Weights of a small mixture-of-experts language model, trained from scratch on English Wikipedia: 33.6M parameters, 32 SwiGLU neurons an expert.
Below are experts of layer 2 (counted from 0) of a mixture-of-experts language model. Rows are named router (the router's row for the expert), gate (a neuron's input weights, with its number), up (a neuron's input weights, with its number) and show model dimensions 0-159. Each number is 128 + 24 x the weight over its row's rms, rounded and kept within 0 to 255.
Before each expert's rows: "comes after" lists some tokens at least twice as common just before its tokens as in all text. This comes from a sample of Wikipedia text that the model never trained on. Tokens count by the router's weight.

# expert 37
comes after: "-", " the", " a", ":", " The", " p"
router [156 110  92 114 109 132 119  89  93 125 136 127 127  96 110 124 117  84  99 137 105 123 100 115 131 164  68 193  90 127  91 145  98 107 134 135 134 113 145 123 129  99 129 104 159  68 133 118 151 168 166 116 129 162 108 157 133 126 134 139 180 118  81 140 127 123 113 126 135 105 152 174 140 143 135 129 128 113 129 142 154 160 173 107 164 107 157 140 149 103 126 136 127 158 139 152 155 139 115 101 130 146 137 134 170 109 143 152 133 152 110 136 141 134 144 136  78 159 128 111 112  97 142 111 110 144 139  93 102 136 167  99 134 118  95 157 122 129 118 159 124 135 119 120  85 143 129  98 116 133 148 134 122 130 100 116 157 102 137 150]
gate0 [126 127  95 134 101 136 112 112 191 130 120 117  82 135  93 123 123 127 117 143 116 159 124 157 102  89 132 128 168 141  92 116 137 151 114 105 159 102 102 126 130 101 131 125 128 167 106 152 127 103 157 116 153 103 157 152 116  91 113 140  82 118 152 106  87 138 136 111 154 131  89 101 158 136 165 128 148  75 120  88 103 138 154 114 145 183 127 100 129  91 134 137 107 107 178 113 123 134 139 124 108 168 182 141 105 105 142 101 101 113 122 124 125 141 119 106 135 137 139 128 159 122 127 132 160 120 120  77 139 138  94 136 145 137 160 161 168 139 142 104 141 112 125 131 164 149  90 109 148 129 169 119 176 132 111 144 105 126 121 122]
up0 [115 140 122 145 178 132 165 101 159 145 147  77 126 119 132 146 137 146 107 150 136  96 118 155 114 141 101 139 105 115  98 132  71 153 123 132  91  88 153 108 161 117 139 124  85 161 129 136 135  93 131  78 147  91 125 129  95 162 125 139 149 114 106 124 143 109 163 144 145 143 163 122 110 154 131 115 112 140 141  88 134 139 160 123  74 138  95 120 131  61 145  75 129 134 147 102 173 133 111 166  94 150 101 107 148 128 114 129 109 143 131 120 136 145 154 121 127 107 140 110 134 149 120 124  75  87 147  89 113 143 117 141 129 116 145 148 182 112 173 143 151 107 137 110 117 126  96 115 116 121 141  89 116 117 130  99 127 103 108 140]

# expert 119
comes after: "=", ".", " |", "\n\n", " =", ")"
router [140 112 143 103 120 144 129 107  83  94 137 146 147 129 122 113 132  82  85 144 108 115  90 133 165 202 117 188 143 116 107 133 120 115 136 146 188 132 134 114 103 130 132 130 122 104 138 107 148 165 105 135 158 169 157  94 158 127 126 180 116 147 139 159 113  99 138 112 119  65 151 169 172 104 129 138 113 144 124 140 151 184 165 124 201 102 121 117 122 115 118 159 134 163 115 146 132 109 140  87 168 147 139  97 101  84 137 124  91 122 116 123 120 104 136 138 101 137 101 144 131 134 172 161 144 123 170 129 134 150 172 115 142 148 143 144 107  79 120 160 141 115 106 114 140 176 147 120 114  91 103 135 153 167 153 126 145 157 117 137]
gate0 [103  85 121 100 105 149 142 151  88 139 155 120 119 176 125  96 155 144  93 134 110 170 125 113 147 101 139  87 142 132 144 106 115  85 150 124 110 107 179 130 111  94 121 123 105  92 148 135 146 127 146 101 107 132 142 169 122 152 149 160 154 148 108 109 132 154  75 110 151 147 158 176 153 121 140 118 127 146 101 160 128  97  92 122 122 114 147  94 125 143 124 146 118 100 131 135 144 101 127 115 104 148 142 118 118 103 141 114 130 102 110 122  87 161 102 125 152 128 117  77 118 165 163 130 123 155 133 119  36 101 111 157 171 132 159 121 108 121 159 123 115 141 161 139 112 143 148 137 119 154 127 144 129 181 133 166  99 137  93 143]
up0 [126 127 184 115  94 171 171  78 133 142 120 100 108 131 117 108 115 135  92 132 119 137  71 120 112 128 141 124  80 174  83 139 144 105  91 128 126 114 121 150 139  85 115  93 165 119 122 167 115 165 173 102 131 133 133 128 147 183 104  85 106 138 135 116 122 107 152 119 129 140 132 135 140  90 124 144 147 131 110  99 119  80 112 152  85 123 146 141  84 162 123 161 133 114  99 123 149  95 138 153 133 123 133 122 112 130 137 145 165 135 137 147 101 129 110 154 118 104 142  96  89 124 126 159 140  98 158 109 171 121 153 140 177 130 137 135 132 121 160 156 160 128  98 118  90 120 153 134 100 141 126 115  81  71 160 155 125 106  98 158]

# expert 72
comes after: "|", "-", " a", " •", " Pu", " did"
router [172 170 147 112 139 128 106  96 114 127 132 172 148 106 107 107 116 111 102 147  90  80 102 121 148 130  85 132 104 132 155 149 131 106 123 156 175  93 143 126 103 122 156 115 151  92 141 118 165 142 135  98 167 157 122 127 130  99  93 139 119 113 109 174 173 139 144 122 120 121 122 142 109  69 117 130 152 108 142 150 151 173 159 151 194 118 129 157 136 136 109 116 136 145 102 129 144 134 121  80 139 110 138 139 134 114  93 143 139 140  99 126 129 145 153 110 130 144 151 161 103 102 123 106 147 156 135 138 100 139 121  80 116  91 122 118 125 104  93 156 134 165 101 129  97 147 161 113 127  80 139 137 153 132 129 131 155 123 175 142]
gate0 [123 176 131 138 150  80 115 114 147 145 132 119 126  91 176 158 121 152 107 122  85  84 186 121 115 123 119 117 135 150 170  93 170 133 122 140  91 118 141 122 101 189 145  99 109 166 130 111 172 113 123 103 139  89 122 173 125 103 130  95 147 183 148 125 175 163 107 139 107 133 133 123 112  84 148 128 131 133  97 133 136 118 127 116  84 143 137 155 120 138 133 159 134 127 127 165 101 133 141  80 120 157  95 126 165 111 172 135 171  99 139 135 127 130 138 136 162 140 132 122 162 123 117 109 138 128 113 155  93 123 109 155 141 163 143 176 134  68  98 130 125 114 115 142 123 130 132 103 163 117 122  75 135 104 118 132 149 102 177 153]
up0 [140 108 122 134 152  88 120 155 145 124 109 143 109 130 125 125 127 144 129 144 133  92 132 103 133 124 119 132 190 116 131 124 142  82  99 156 158  90 159  99 174 167 176 103 112 145 116 127 129 120 166 139 126 143 148 104 132 179 162 119 102  92 136 106 105  98 115 138  96 146 129 119 105  87 132 126 110  94 158  75 107 139 179 151 121  86 107 128 123 136 100 102 141 111 186 132 123 125 142 150 114 178 128 114 136 124 113 147 132 150 153 171 140 135 136 134 121 123 148 123 135  85 128 143 103  92  98 152 147 100 149 105 125 133 104 136  86 145 114 102 115 122 142  63 141 114 176 161 117 103 117 184 112 136 135 121 116 137 137 122]

# expert 47
comes after: ".", " |", "=", ")", "|", " ="
router [124 111 118 131 112 120 103  91  69 137 114 113 175 139 120 117 134 100  89 139 100 117 106 118 147 149 111 192 133 132 134 148  90 102 129 120 144 151 150 133 147 104 123  94 145 116 152 134 132 187 153 124 142 114 168 101 144 113 119 185 124 123 121 172 112 115 120  79 146  82 116 128 150 104  98 141 136 123 169 134 143 159 159 128 181 112 168 117 130  79  97 142  94 180 115 142 154 110 128  80 139 148 122 110 127 129 128 136 100 146  87 135 117 106 160 136  83 155 107 151 116 115 142 106 153 139 144 146 107 121 163 112 134 122 102 139 119  96 121 136 158 112 120 137 108 159 160 117 112  81 126 142 112 120 151 107 148 126 138 127]
gate0 [116 138 153 110 122 135 143 101 143 109 134 124 176 145 128  92 137  93  85 139 133 118 166 103 128 130 157 139 108 118 149 107 115 148 127 173 111 130 125 130 182 116  99 135 168 130 110 170 124 159 130 128 156 104 144 100 127 127 144 140 137  97 132 113 171 116 112 134 126 136 113 114 182  98 108  86  84 180 129 151 121 150  86 184 129 141 154 115  98 157 127 135 103 127 101  93 128 152 150 100 122 134  51 152 145 155 103 167 136 128 164 167  83 135 117 105 143 135 165 105 139 157 131 100 131  96 117 135  91 152 128 119 180 118 168 132 154 103 133 142 129 105 161  95 152 158 121 146 113 128 111 105 145 152 112 166  93 167 133 128]
up0 [159 110 152 146 140 154 129 137 128 114 148 180 126 123 120 138 135 137 145 136 137 143  84  99 167 150 134 125 136  80 100 135 191 126 106 103 134  98 118 126 132 153 140 136 100 102 157 118 150 102 102 147 111 170 133 124 109 130  75  58 135  93 161 107  98 143 121 127 138 145 161 134 163 149 152 189  95  86 173 161 147 107 140 121 112 123 117 161 112 142 107 127 145 121 146 100 129 114 118 110 113 108 133 141 157 111 153 141 158 138 113  93 140 107 119 104 102  92 115 164 116  95  65 150 113 118 123 135 143 159 125 177  94 164 138 166 174 167 133 148 157 143 102 139 122 131 123 107 131 158 123 106 104  86  91 115 100 118  88 111]

# expert 95
comes after: ".", ")", "=", " =", "|", "\""
router [142 133  91 103 162 147 143 128 108  97 104 138 142 122 133 112 118 142 123 148 111 150 110 148 141 168 161 148 133 123 117 132 116  82 118 163 162 151 165 112 102 135  92 128 168 145 143 113 108 122 134 101 129 110 128 120 152 155 136 166 126 100  97 140  83 114 167 113 123 120 154 119 134 131 102 151 155 121 153 138 170 175 162 141 162 114 134  75 143 102 124 131 117 137 129 151 162  91 150 115 153 136 122  57 130 124 115 141  89 122  82 148 146  71 137 125 126 168 167 148  88 128 122 128 136 113 149 110 106 130 146 148  92 136  93 152 142  96 133 156 144 138 121  99 116 149 154 103  82 123 100  77 160 112 141  81 148 128 120  97]
gate0 [113 119 134 107 135 156 121 141 122 153 147 130 115  85 115 103 147 135  95 146 122 181 121 140 101 107 102 173 169  93 134 124 143 113 107 132 113 170 145 126  93 138 107 103 112 117 146 160 107 163 137  99 113 153 108  92  57 104  72 117 151 138 104 131 129 144 132 170 136 129 146 124 109 136 144 119 118 160 169 127  95 144 124 144 155 136 106  85 126 156 138 116 158 101 101 142 154 103 107 142 157 134 102  95 127 153 134  83 138 111 133 173 132 103 115 147 140 141 125 114 138 106 135 137 138 159 155 106 124  86  91  98 128 161 141 166 115 130 140 136 134 108 163 155 129 122 153 120 126 131 144 106 122 139 141 152 124 129 134 106]
up0 [147 134 103 113  76 128 109 102 125  91 126 127 125  92 109 116 131 161 108 178 127 163 126 132 101 133 137 132 104  93 103 155  99 137 138 126  86 137 132 164 107 151 120 151 113 119 110 157  81 139 133 121 158 110 115 150 153  95 126 101 133 147 115 136  90 159 170 130 133 144 112 116 119 110 123 130 149 142 181 125 126 152 156  76 120 102 115  89 116 132 117 104 130 112 135  95 130 127 117  98 153 113 127 187 162 140 100 171 104 119 124 111 140 111  73 108 135 104 125 160 111 141  87  97 182 121 143 108 121 147  82  99 127 132 134 146 125 151 131 165 122 119 157 117 182 131 112 140 139 168 124 136 138  89 135 116 135 153 106 101]

# expert 30
comes after: " |", "|", "–", ";", ":", "{"
router [136 103 136 123 136 149 106 114 118 123 135 127 163 118 120  92 117  81  97 121  84  89  97 113 128 179  97 152 132 115 142 152 104 110 139 126 143  86 139 139 136 101 143 112 155  69 111 108 120 138 170  88 149 137 103 104 149 129 149 153 167 124 101 141 125 139 126 119 162 121 122 187 138 133 149 141 145 126 113 124 145 165 190 136 187  67 150 128 128 109 113 160 104 185 106 132 137 107 131 105 155 157 144 121 151 135 133 130  89 140 123 112 163 123 147 146 114 153 127 134 103 107 160  92 126 128 142 144  91 142 167 112 113 154  84 139 111 131 129 169 164 142 103 113 123 137 148 110 107 125 105 160 148 129 101  99 142  93 133 154]
gate0 [127 136 141 110  97 136 147 112 117 150 142 129 150 117 113 117 136 144 140 103 101  99  96 120 137 144 123 113 160 137 100 127 114 173 105 139 131 131 123 146 145 126 132 117 123 143 107 121 143  84 150 124 145 133 145  96 108 142 102 139 165 102 100 112 129 177 133 181 171 100 114 145 145 106  83 158 111 144 155 138 112 125 110 137 127 178 126 136 111 167 128 148 156 132 110 136 132 123 104 183 105 168 149 107  96 115 125 119 130 128 117 105 126 135 143 119 124  97 158 106 110 148 130 113 122 109 163 139 124 191 185  95  94 124 107 136  92 154 103 160 122 111 110 160 115 137 120 122 194 145  98  76 139 107 123 188  87  89 124  90]
up0 [133  90 137 163 121 145 140 192 185 164 126 112 125 132 125 105 177 149 128 160 135 124 156 151 131  86 117  92 158 115 129 133 110 116 151 145 152 168 118 145 120  99 151 115 125 138 169 127 112 133 103 129 146 126 145  94 130 173 146  96 119 174  96 130  83 130 154  75 162 140 116 134 119 149 126 138 160 112 135 117 141 132 113 120  78  96 126 104 129 129 124  98 108 134 110 128 145 115 145 154 115 128 119 108 150 121 114 185 169 184 111 143 130 158 107 123 126 143 109 147 129 112 108 117 158  95 117 115 114 108 128 132 164 129  86  98 115 134 132 108 113  90 128  97 132 114 149 161 113 120 115 127 160 104  80 114 177 157 110 125]

# expert 113
comes after: " |", "–", " (", "|", ";", ":"
router [159 115 121 112 119 127 147 126 120 114 130 129 136 124 113  87 124 117 118 139  91  97 115 120 147 168  94 152 116 103 102 148  77  92 137 132 169  98 156 118 147  96 136 129 146  91 115 118 141 172 166 117 133 165 113 120 126 132 112 169 150 129 105 157 103 140 118  99 131  94 137 169 136 138 132 131 140  90 128 129 124 143 172 145 174  77 135 149 152 106  91 142 119 158 127 130 125 123 138  74 152 154 147 118 148 129 155 143 124 139 100 124 133 110 163 126 101 169 129 145  89 120 154 102 129 108 175 129 111 143 153 117 147 135 126 161 132 132 154 157 148 140  95 112 103 165 127 107 116  98 118 167 162 135 109  82 158 113 134 131]
gate0 [159 139 161 122 105 156 137 166 101 150 113 120 147 171 142 143 117 163 126 141  75 122 173 184 142 161  98 124 139 101  79  92 159 111 145  97 107  92 154 133 127 203 125 115 120 138 107 151 140  80 165  89 129 126 123 150 143  84 107 137 133 111 184 144 115 127  81 110 154 135 119 111 142 115 148  95 135 129 148 124 106 134  96 165 143 127  96 162 146 129 152 166 133 113 116 137 148 121 127 141 134 133 153 132 121 135 109 164 173 146 144  88 131 114 162 112 128 140 155 122  73 182 155 120 144 100 127 179 168 142 133 136 142 123 163 137 153 130 112 128 124 142 145 146 106 101 143 141 114 123 187 124 143 170 101 104 148 148 146 146]
up0 [131 144 116  93 121 143 131 129 124 107 117 115 123 120  91 145 133 149 111 117  96 134 133  90  96 125 134  73 100 141 158 125 126 110 127 119 101 139 158 106 129 146 120 147 142  98 126  99 134 120 101 116 155 117 140 154 157 139 139 151 111 156 118 119 161 112 103 159 127  99 116 130 145  95 123 112 161  88 136 147 158 144 118 142 134 147 112 179 101  85 156 119 147 144 130 139  65 145 100 143 138 115 120  97 102 150 116  93 139 144 171  90 109 137 117 102 171 119 131 150  96 142 174 194 132 133 129 127 147 136 147 110 128 156 158 112 127 132 108 121 166 156 112 197 160 147 133 114 113 119 117 165 150 122 125 145 165 142 128 102]